From a checkpoint of a small mixture-of-experts model trained on Wikipedia.
Size: 11 layers, vocabulary 16384, 70.2M parameters.
Experts: 64 experts in each of 8 layers, 64 GeGLU neurons an expert, 4 picks a token, a sigmoid router.
Training: a variant of Adam for the experts, 6196 steps.
Below are experts of layer 8 (counted from 0) of a mixture-of-experts language model. Rows are named router (the router's row for the expert), gate (a neuron's input weights, with its number), up (a neuron's input weights, with its number), down (a neuron's output weights, with its number) and show model dimensions 224-335. Each number is 128 + 24 x the weight over its row's rms, rounded and kept within 0 to 255.
After each expert's rows: a language model's description of what the expert responds to; "mostly gets" lists some tokens that are sent to it at least half of the time. This comes from a sample of Wikipedia text that the model never trained on.

# expert 44
router [162 146 104 123 104 165 139 113 153 167 152 114 113  98 129 136 148 138 157 122 142 126 148 169 162 113 154 115 133 140 115 140  95 108 152 123  87 121 147 122  96 116  95  89 128 172  96 134  73 132  95 118 121 131 109 123 168  72 131 120 143  95 150  92 127 136 106 176 136 148 119 102 114 100 169 124  62 136 102 145 102 109 103 144 121 126 135 123  95 128 112 133 170 112 148  91 140 126 153 122 159 125 150 129  91 184 111 105 146 124 127 143]
gate0 [147 133 130 150 108 166 120 133 103 125 177 121 113 117  95 118 163 121 151 124 149 134 117 120 141 111 129 114  88 147 143 157 121 159 121 174 156 139 154  95 129 120 156  83 132 133 140 138 136 106  88 117  85 150 159 139 105 123 135 130 120 147 168 119  87 136 168 132 130 108 141  85 133 125 110 151 140  94 132 141 111 114 134 199 156 124 104 108  91 162 146 120 150 159 155 132 128 149 132 118 167 134 103 139  92 119 138 152 144 156 138 154]
up0 [127  93  98 149  67 132 143  93 136 144 110 124 168 127 149 132 140  89 121 128 105 125 109 152 113 106 135 157 130 101 149 137 141 114 113 101 135 168 148 138 137 103 124 106 156 148 125 129 116 133 162 206 161 124 122 149 130 109 137 145  99 133 128 127 163 141 153 132 106  90 199 122 142 122 106 111 125 126 154 128 122 168 131  71 143 140 139 123 155 108 123 113  93 151 145 106 159 114 129 141 166 180 136 106 121 147 114 110 113 127 102 122]
down0 [113 137 142 114 106 146 127 138 138 118  98 131 106  82 116 101 135 146  97 149 116 126 145 114 129 147 135 117 154 155 115 120 147 109 158 119  98 133 173 104 130 155 116 123 162 119 119 136 105 139  93 119 151 101 160 127 128 120 101 112 102 145 100  97 148 157 132  94  92 122 113 188 116 104 133 118  80  90 147 167 123 177  99 133 113  65 139 133 121 161 158 154 129 127 149  97 109 135 104 129 130 110 118 104 145 123  93 172 109 110 155 122]
It responds to: Mid-word fragments and spaces. Word-internal fragments like ors, an, ri and .S, blank table spaces, and and between years or phrases (2012 and beyond).
mostly gets: ".S", "ri", " stri", " Kitt", " Chevrolet", " Karl"

# expert 11
router [163 144 189 135 145 158 180 143 151 114 136 143  97 122  90 153 116 145 124 132 171 156 104 121 124 118 167 159  91 137 119 137 133 129 135 105  99 149 114 136 110 117  93 129 131 143 140 131 119 184 110 128  92 112 108 122 157  98  88 138 138 130 123 144 138 124 101 208 149  94 125 143 116 114 132 145 137 117 162 123 138 122  84 125 129 139 113 155 141 110 144 152 127  88 114 127 106 126 143  92 126 133  97 105 118 142 176 105 153 127 152  97]
gate0 [133 125 167 136 119 163 119 157 134 102 154 128  94 156 145 137 137 126 138 133 157 162  99 147 125  93 107 102 124 132 167 139 141 128 121 156 162 117 117 142  99 104 114 117 135 111 167 108 139 104 131 112  79 135 165 112 138 115  79 142 136 142 143 106 138 124 157 130 111 106 133 116 121 130  99 125 163  95 145 137 126 139 107 183 169 118 100 106 113 117 136  99 111 117 137 108 114 102 116 150 147  95  82 130 106 109 136 145 149 136 161 127]
up0 [125 122 110 142  87 146 148  64 131 131 112 105 164 102 131 144 124 105 126 136  76 120 113 131 119 130 110 135 135 105 156 106 110 144  90  75 130 172 151 120 130 111 150 142 126 144 125 147 125 100 157 180 166 135  70 156  95 151 137 140 123 128 151 124 133 140 158 143 144 121 177  71 145 126  95 136 125  98 176 123 109 174 106  87 161 114 102 118 143 101 114 144 119 134 163 145 151 131 140 126 139 179 155 138 146  92 133 120 136 110 147  95]
down0 [125 179 178 150 111 162 115 128  72 102 148 138  70  99 105  85 149 172  86 168 102 155 175 189 120 125 122 116 143  99 161 152 122 135 155 129 148 111 146 119 111 156 161 126 155  96 121 119 124 155 127 102 137 113 139 115 106 129 124 131 122 150 137 132 120 136  95 113 119 113 135 179 127  89 102 122 108 131 136 150 114 166 123  81 103 118  98 141 114 157 121 125 106  89 144 106  85 140  78 161 108 150 111  92 126 131 103 143 127 103  92 105]
It responds to: Mid-word pieces, time prepositions. Word pieces inside ordinary English words (W-er-ewolf, w-ors-ened, s-ob-riquet) and sentence-opening prepositions like During, In, From.
mostly gets: " Coordinates", "See", " Ar", " From", " During", " Lor"

# expert 2
router [150 146 121 148 137 144  96 152 134 130 177 124 131 135 109 120 145 121 104 131 144 156 113 101 141 150 161 126 124 146 112 135 157 156 179 117  90 133 158 139 114 100 120  78 130 148 121 141 125 163 116 107 118  90 177 110 120 108 103 139  97 113 109 163 171 126 157 206 106 110 122 170 138  86 126 135 129  92 122 148 123 119  82 146 117 117 120 113 110 135 144 135 166 100 129  95 108  85 102 121 115 110 124 137 135 143 151 125 159 130 143 157]
gate0 [130 134 152 114 117 137 138 122 120 132 162 122 112 161 109  99 137 130 122 106 130 128 149 146 123 104 120 113 139 135 160 106 144 145 167 114 196 131 123 134  97 141 128 105 115 128 156 155 125 124  97 105 116 138 147 137 116 117 118 150 133 123 104 101 120 146 152 121 150  89 135 127 108 157  90 131 147 104 132 116 117 115 140 156 168 113 103 114  97 136 143 127 106 116  85 111 105 135 136 133 171 114 106 108  80 112 122 153 144 177 121 136]
up0 [127 108 117 164 109 110 120  96 110 133 135 107 149  97 171 133 107 142 122 126 102  97  80 154 140 103 161 107 136 110 130 145 143  87  83 108 107 163 151 110 174 117 159 166 178 137 137  97 139 122 166 195 140 162 109 135 124 147 169 165 106 127 135 118 133 140 144 127 126 146 160  84 165 144 119 120 122 135 146 117 131 158  95  96 145 132 128 144 197 109 153 113 102 145 182 123 137 138 107 112 144 153 161 133 124 132 158 134 119 112 129 114]
down0 [ 80 156 123 130  96 158 106 136 109 108 121 144  93  91  89  98 137 162  84 115 137 147 148 132  86 138 113 100 154  90 148 131 119 129 147 151 130 117 158 118  79 163 123 135 146  97 117 126 142 143 121 123 143 116 140 114 111 149 145 141 115 157 114  99 130 121 114  97 125  94 136 194 152 104 112 130 110 115 135 167 116 157 113 133 131  98 116 121 112 149 149 146 105 103 131 109 127 138 124 172 116 133 111  50 114 109 121 151 140 118 137 118]
It responds to: Group and role nouns. Nouns for organizations and roles, like team, club, company, party, president, player, coach, often after a nationality or possessive.
mostly gets: " team", " company", " player", " President", " party", " Minister"

# expert 57
router [126 143 147 146 102 130 130 122 127 105 171 117 120 138  94 140 143 106 120 119 143 102 120 126 174 152 185 103 142 161 114 110 156 142  90 152  99 112  92  89 129 125 104 101 138 150 102 146 112 149 125 140 129 106 132 107 146 103  92 163 129 145 125 123 131 154 106 201 106 119 127 112 152  94 101 172 122 128  99 129 111 118  77 144 159 121 121 142 108 105 154 157 148 136 100 112 130 116 114 161 143 122 123 135 143 185 147  66 159 123 131 165]
gate0 [131 107 142 126 107 168 157 135 108 137 143 137  73 131 133  90 130 124 154 113 120 125 115 130 174 111 111  77 169 143 120 143 124 151 134 140 149 153 140 118 125 150 176 106 124 100 152 152 108 124  82 120  88 152 138 106 109 143  99 124 144 148 154 101 142 149 169 134 171 105 123  75 131 118 105 129 172 106 105 119 110 143 133 155 176 133 101 141 149 165 145 132 118 124  76 106 122  99 141 120 158 119 105 116 111 117 120 113 111 135 121 153]
up0 [130 123 124 156 118  89  96  89 146  87 141 130 151 119 144 144 113  96 112 129 128 146  95 152 136 150 160 147 146 118 145 110 156 127  89 100 124 153 140 128 165  99 128 148 139 136 131 115 128 116 185 181 173 119 126 161 161 109 142 131 147  88 105 100 125 112 146 131 117 158 163  88 164 122 136 136 104 120 153  84 167 141 110  86 194 131  90 126 144  84 129 137  83 150 176 148 145 146  98 141 136 175 152 119 132 108 157 128 143 138 142 119]
down0 [116 154 156 131  90 154 108 120 125  92 119 158  79  87 121  90 110 129  85 126 133 156 173 152 120 128 129 119 155  85 122 108 120 103 144 146 123 132 174 123 101 140 177 123 132  73 122 115 118 149 124 107 124  93 160 105 133 136 151 109 122 132 112 119 147 146 121  97 112 120 125 206 110 118 125 120  92  80 127 176 139 155 120 123  99 125 102 125 156 169 128 114 105  73 142 106 112 119  96 131 122 130  96 101  90  98 118 142  87  90 135 145]
It responds to: Institution name heads. Head nouns ending organization or event names, such as Games, Championships, Award, Commission, Party, War, Journal, often followed by a colon or a line break.
mostly gets: " Games", " classification", " Award", " Championships", "disambiguation", " Commission"

# expert 3
router [121 131 189 147 127 167 130  96 114 120 129 139 116 127  98 151 135  89  99 155 155 117 126 136 153 156 190 113 164 112 148 102 144 134 152 122  71 117 122 134  97 157 119 111 104 170 116 147 103 162 134 147 148 117 152 102 143  91 140 138 112 117 115 119 146 147 101 202 130 142 143 126 131 107 115 130 118 107 128 149 103 103 126 146 120 128 123 150 121 161 129 140 131 133 117  88 142 135 142 150 167 135 134  99 110 120 176  89 166 131 134 158]
gate0 [125 118 155 130 121 185  95 128 107 117 159 148  75 144 117 124 135  85 109 113 168 121 131 145 157  85 102 117 160 150 148 145 134 127 152 136 147 140 130 113 106 114 140 109 122 141 135 140 123 143 123 144 101 134 121 153 130 109 130 161 130 117 154  91 109 132 147 126 129 122 134  98 101 134  82 121 159  83 119 124  77 133 137 186 157 113 108 118 122 131 146  88 111 131  89 125 119 116 132 133 159 152  95 128  96 136 122 121 147 113 113 137]
up0 [167  97 124 148 111 129 115  76 149 123 145 136 148 126 146 150 132  92 111 100 133 119  98 167 120 111 171 104 148 116 159 177 164 120  99 103 149 167 107 132 158 110 143 120 167 105 128 130  91 125 164 176 170 140 102 139 119 155 149 147 128 117 152  95 124 118 121 142 145 149 143  76 115 135  75 123 105 121 174 144 141 133 108 110 139 160 128 131 148 102 125 111  84 153 170 116 125 128 137 133 174 150 143 130 111 151 182 145 107 110 155 120]
down0 [102 136 190  98 116 120 107 153 138  90 134 158  74 113 137 119 119 129  97  99 114  95 183 144  91 155 112 146 145 149 172 115 143 103 118 141 135 161 137 131  99 146 131 128 122 104 112 122 139 123 152 104 140  91 127 103  97 137 123 131 149 164  95 119 112 147 112  95 118 145 112 198 112 107 157 133 121  96 141 138 123 129 114 145 109  96 124 153 102 156  98 137 100  95 137 111  99 120 112 129 112 129  91 100 158 102  96 149  74  98 139 115]
It responds to: Prepositions and section breaks. Function words and punctuation in biographical prose, mainly "to" and "of" after nouns, and periods ending paragraphs before == headings.
mostly gets: " h", ".\"\n\n", " Animalia", " dem", " (\"", "\".\n\n"

# expert 6
router [155 162 125 100 119 126 163 137 136 110 141 119 165 142 118 138 120 125 125 140 141 133 107 133 163 144 176 148 141 130 102 136 103 141 146  91 102  86 169 116 143 101 132 146 152 116 137 167 100 165 112 141 118 107 142  89 140  96 152 140 150 147 126 121 167 118 112 200 122 111 135 122 151  82 142 160 109 129 102 153 130 104  87 140 165 148  95 128 119 122 152 163 124 105 110  99 133 124 126 133 166  95 116 103  78 147 137 112 110 138 119 109]
gate0 [110 140 124 111  83 150 178 141 129 117 181 127 131 136 128 138  99 111 106  98 150 121 119 143 169 106 142 131 148 121 135 132 119 125 123 159 131 145 123 120 107 140 171  96 144 121 175 103 147 131 121 134 119 174 149 145 103 114 118 150 165 131 138  88 107 105 175 113 143 106 140 125 136 121  98 119 133  93 135 109 134 134 117 110 200  82 117 132 119 145 168 130 153 131  89 121 103  98 114 129 151 122  87 105 115  86 117 131  98 103  84 160]
up0 [ 92 161 131 125  85 128 117 108 159 114 132 149 186 120 142 109 121  75  71 112  78 116  79 150 116 134 136 159 110  83 139  78 155 135 102  72 143 156 149 145 141  89 116 159 143 129 135 122 112 125 167 170 145 113 121 105 119 100 144 173 131 122 127 102 110  99 130 143 139 126 162 100 112 137 111 134 110 144 147 103 122 126  93  89 147 118 114 113 158 129 133 100  90  98 169 147 160 154  93 145 146 152 152 153 118 112 181 124 144 125 132 127]
down0 [127 171 146 134 104 160 113 146 104  85 145 142  62 104  74 120 128 131 102  88 107 132 185 107 131 154 130 100 111 113 134 121 143  97 130 161 142 136 126  83  86 158 111 118 129 111 120 149 141 105 118 106 147 102 153 132 159 147 148 149 118 128 125 108 161 124  95 124 128 110 117 177 143 108 119 122  86 109 142 144 104 134 128 111 102  81 126 111 140 135 137 124  96 101 158 133 125 157 123 132 102 129 127  89 111 108  92 163 109 120 116 161]
It responds to: Verbs after auxiliaries. Main and auxiliary verbs in narrative prose, often past participles after was/were or have/has, such as held, caused, came, received.
mostly gets: " have", " has", " had", " received", " Succeeded", " been"

# expert 4
router [ 81 178 135 133 115 123 139  98 136 128 166 148 121 104 121 122 102 134 164 139 111 119 139 122 145 160 145  97 121 131 111 114 110 179 103 142 113 137 118 136  93 117 125 102 121 142 136 139 127 121 125 144 127 106 142 119 152 134 130 146 132 147  89 109 146 149 109 211 118 125 114  91 152 123  94 134 120 147 118 171 121 115 123 146 133 130 123 127 114 170 131 158 121 106  84  94 118 106 111 112 145 101 118 112 112 134 175  96 102  95 181 128]
gate0 [115 120 168 135 103 159 120 105 154 115 151 105  77 137 122  83 163 145 141 107 148 127 111 129 160  83 118 139 129 114 139 133 129 147 151 180 158 144 176 101 115  96 128 118  75 141 136  83 134 123 102 128  83 131 136 111 147 157 152 145 151 134 136  99 118 144 173 113 107 123 139 100 130 129 108 156 151 137 101 146 125 147 151 153 146 107  71 112  92 140 134 135 123 134 110 135  91 150 142 109 101 136  99 119 109  87 134 109 125 148 161 129]
up0 [146 103 105 139  93 110 141  76 143 131 130 112 156 133 151 153 146 105 125 119 119 137  94 114 114 116 111 156 121 116 154 151  97 120  93 127 160 152 152 130 136  82 154 135 147 145 124 120 102 121 161 189 169 165 115 139 130 136 134 131 157 127 148  90 124 126 122 133 131 170 168  74 136 179 114 125 120 139 146  96 150 161 115 120 132 136  92 131 155 108 110 104  99 149 166 114 142 172 160 150 118 137 169 146 145 117 119 139 143 128 120 126]
down0 [124 135 145 155 120 125 131 127 130 113 127 111  88 100 126 105 112 136  67 112 105 128 143 138 103 175 121 116 129 127 140 127 170 130 145 126 152  96 164 146 107 148 135 150 138 112 107 136  94 131 135 110 114  97 146 106 119 129 125 112 126 151  76 146 125 129 120 102 110 124 148 186  94  96 136 139  99 115 146 171  74 120 131 157 101  78 147 111 123 170 118 135 105  86 151 115  97 113 111 118 128 141 122 115 137 117 119 142 110  87 127 103]
It responds to: Verb after subject. Tokens right after a subject pronoun or relative pronoun in biographies, mostly was, and, who, which; also name pieces and separators in sports tables.
mostly gets: " who", " same", " AUS", " Turnout", "UR", "ih"

# expert 30
router [126 158 101 125 151 149 157 126 167 138 136 125 167 128 127 137  93 151 110 165 107 101  91 165 136 117 156  95 128 140  91 118 164 172 150 120 125  95 129 152 163 147 125 134 131 134 102 102  79 123 114 151 153 146 156 135 164  72 129 130 127 146 102 137 124 119  98 201  96 131 132 133 146 118 115 119 120 160 130 147 136 120 126 162  91 182 111 143 122 146 135 196 176 119 139  87 137 147 122 106 125 109 121 107  95 150 193 125 107 136  87 153]
gate0 [113 139 161 142  98 167 152 170 127  89 157 131 101 135  99 107 141 100 165 110 122  99 113 142 145 115 123  95 162 100 153 120 106 165 144 143 183 156 143 147 112 131 175 112 118 125 145 115 140 109 101 163  97 169 153 123 143 115 129 127 131 130 144 127 116 119 161 109 148  99 141 123 150 108 102 122 148 133 147  96 135 136 152 153 157 108 100 113 125 132 143 118  99 150  91 131  93 120 113 158 144  99  99  99 118 100 156 113 111 140 108 169]
up0 [144 112  96 116 128 105  93  68 141 131 153 106 153 132 140 121 131 116 122 145 128 126 130 155  99 123 148 114 120 138 143 168 122 110  86 121 129 166 163 133 127 116 115 162 153 145 142 127 127  98 203 176 161 147 106 152 130 107 120 139 129 141 138 108 127 135 159 126 162 143 168  91 153 173 132 130  77 111 169 117 160 138 118  85 149 128  92 145 142  86 163 139 118 122 183 133 126 133 141 104 125 178 156 104 100 119 135 151 128 112 158 126]
down0 [105 146 119 163  79 142  95 158 136 103 117 139  96  73 111  84 113 147 121 154 126 115 156 121 123 121  99 126 145 120 146 111 138 110 144 136 118  97 160 116 137 168 118  90 140 103 106 118 116 130 113 123  91  82 159 142 142 134 144 135 111 133 119 138 155 123 124 114  97 108 146 177 122  87 124 141  87  95 116 163 102 140 116 137  89  71 141 141  91 148 140 122 126 107 129 102 105 159 127 142 113 144  96  90 123 148 118 164 101 120 114 113]
It responds to: Mid-word pieces, foreign names. Inner syllables of foreign names and words, often Greek or non-Latin script, plus to and of, such as Oric'on', Jō'mon', Urugu'ayan'.
mostly gets: " inter", " bass", " Bass", " heavy", " Event", " bomb"

# expert 29
router [122 165 136 148 119 104 114 122 100 114 152  95 130 149 112 125 121 132  96 160 137 137 132 171 153 145 161 115  92 107 111 147 127 131 124 106  74 128 168 103 150 130 131  94 121 157  87 172 125 144 117 145 122 102 130 121 149 105 145 171 148  97 115 101 119 134 143 166 151 150 103 113 158 107 121 158 117 110 118 161 131 101 110 134 133 136 110 156 106 137 143 151 132 100 125 103 120 150 108 145 173 165 106 130 131 120 159 104 171 144 138 114]
gate0 [102 136 153 115 116 175  97 125  97 141 183 113  85 175 102 110 140 144 112 150 126 126 134 118 158 116 119  94 126 121 138 157 149 130 171 158 147 138 147  98 133 131 152 136 107 134 155 105 134 117  73 111 111 153 160 157  99 112 115 174 124 128 175 127  82 131 162 126 135 117 158  98 119 153 114 139 159  97 135 128 125 127 153 157 150 102  93 109 118 144 141 169 146 156 113  88 110 154 154 131 137 124 108 128  80  89 131 116 140 151 138 166]
up0 [125 146 118 132 104 131 162  67 134 119 146  89 152 165 162 159 174  96 134 104 117 103  91 147 129 134 138 134 133  88 149 133 125 136  92 106 143 170 116 139 135  91 194 173 110 137 134 139 123 127 154 182 144 144 143 148 127 119 115 177 102 118 143 109 149 168 149 140 140 142 155 116 132 139 147 144 103 123 137 119 138 136 102  62 142 140 110 103 174  99 146 136 101 139 137 117 156 170 152 123 165 148 123 115 157 135 162 127 143 121 137 126]
down0 [106 165 161 127 117 180  97 113 136 123 105 137  96  91 141  89 133 151  95 130  86 126 192 136  61 134 101  92 134 114 119 103 126  91 150 153 142 114 173 117  77 140 115 125 155 108 115 112 125 143 130 100 152  85 153 117 129 139 101 107 134 130 120 117 153  99  87  88 126 137  96 166 152 112 120 108 100 104  97 157 140 150 113 135  79  99 109 108 150 178 151 119 138 105 152  89 133 134 112 137 111 119 106 104 138 110 117 155 104 126 146 121]
It responds to: Dashes and name particles. Hyphens and en dashes in number ranges and compounds, table pipes, and particles like de, van, en in names.
mostly gets: " de", " en", " De", " hand", " un", "ze"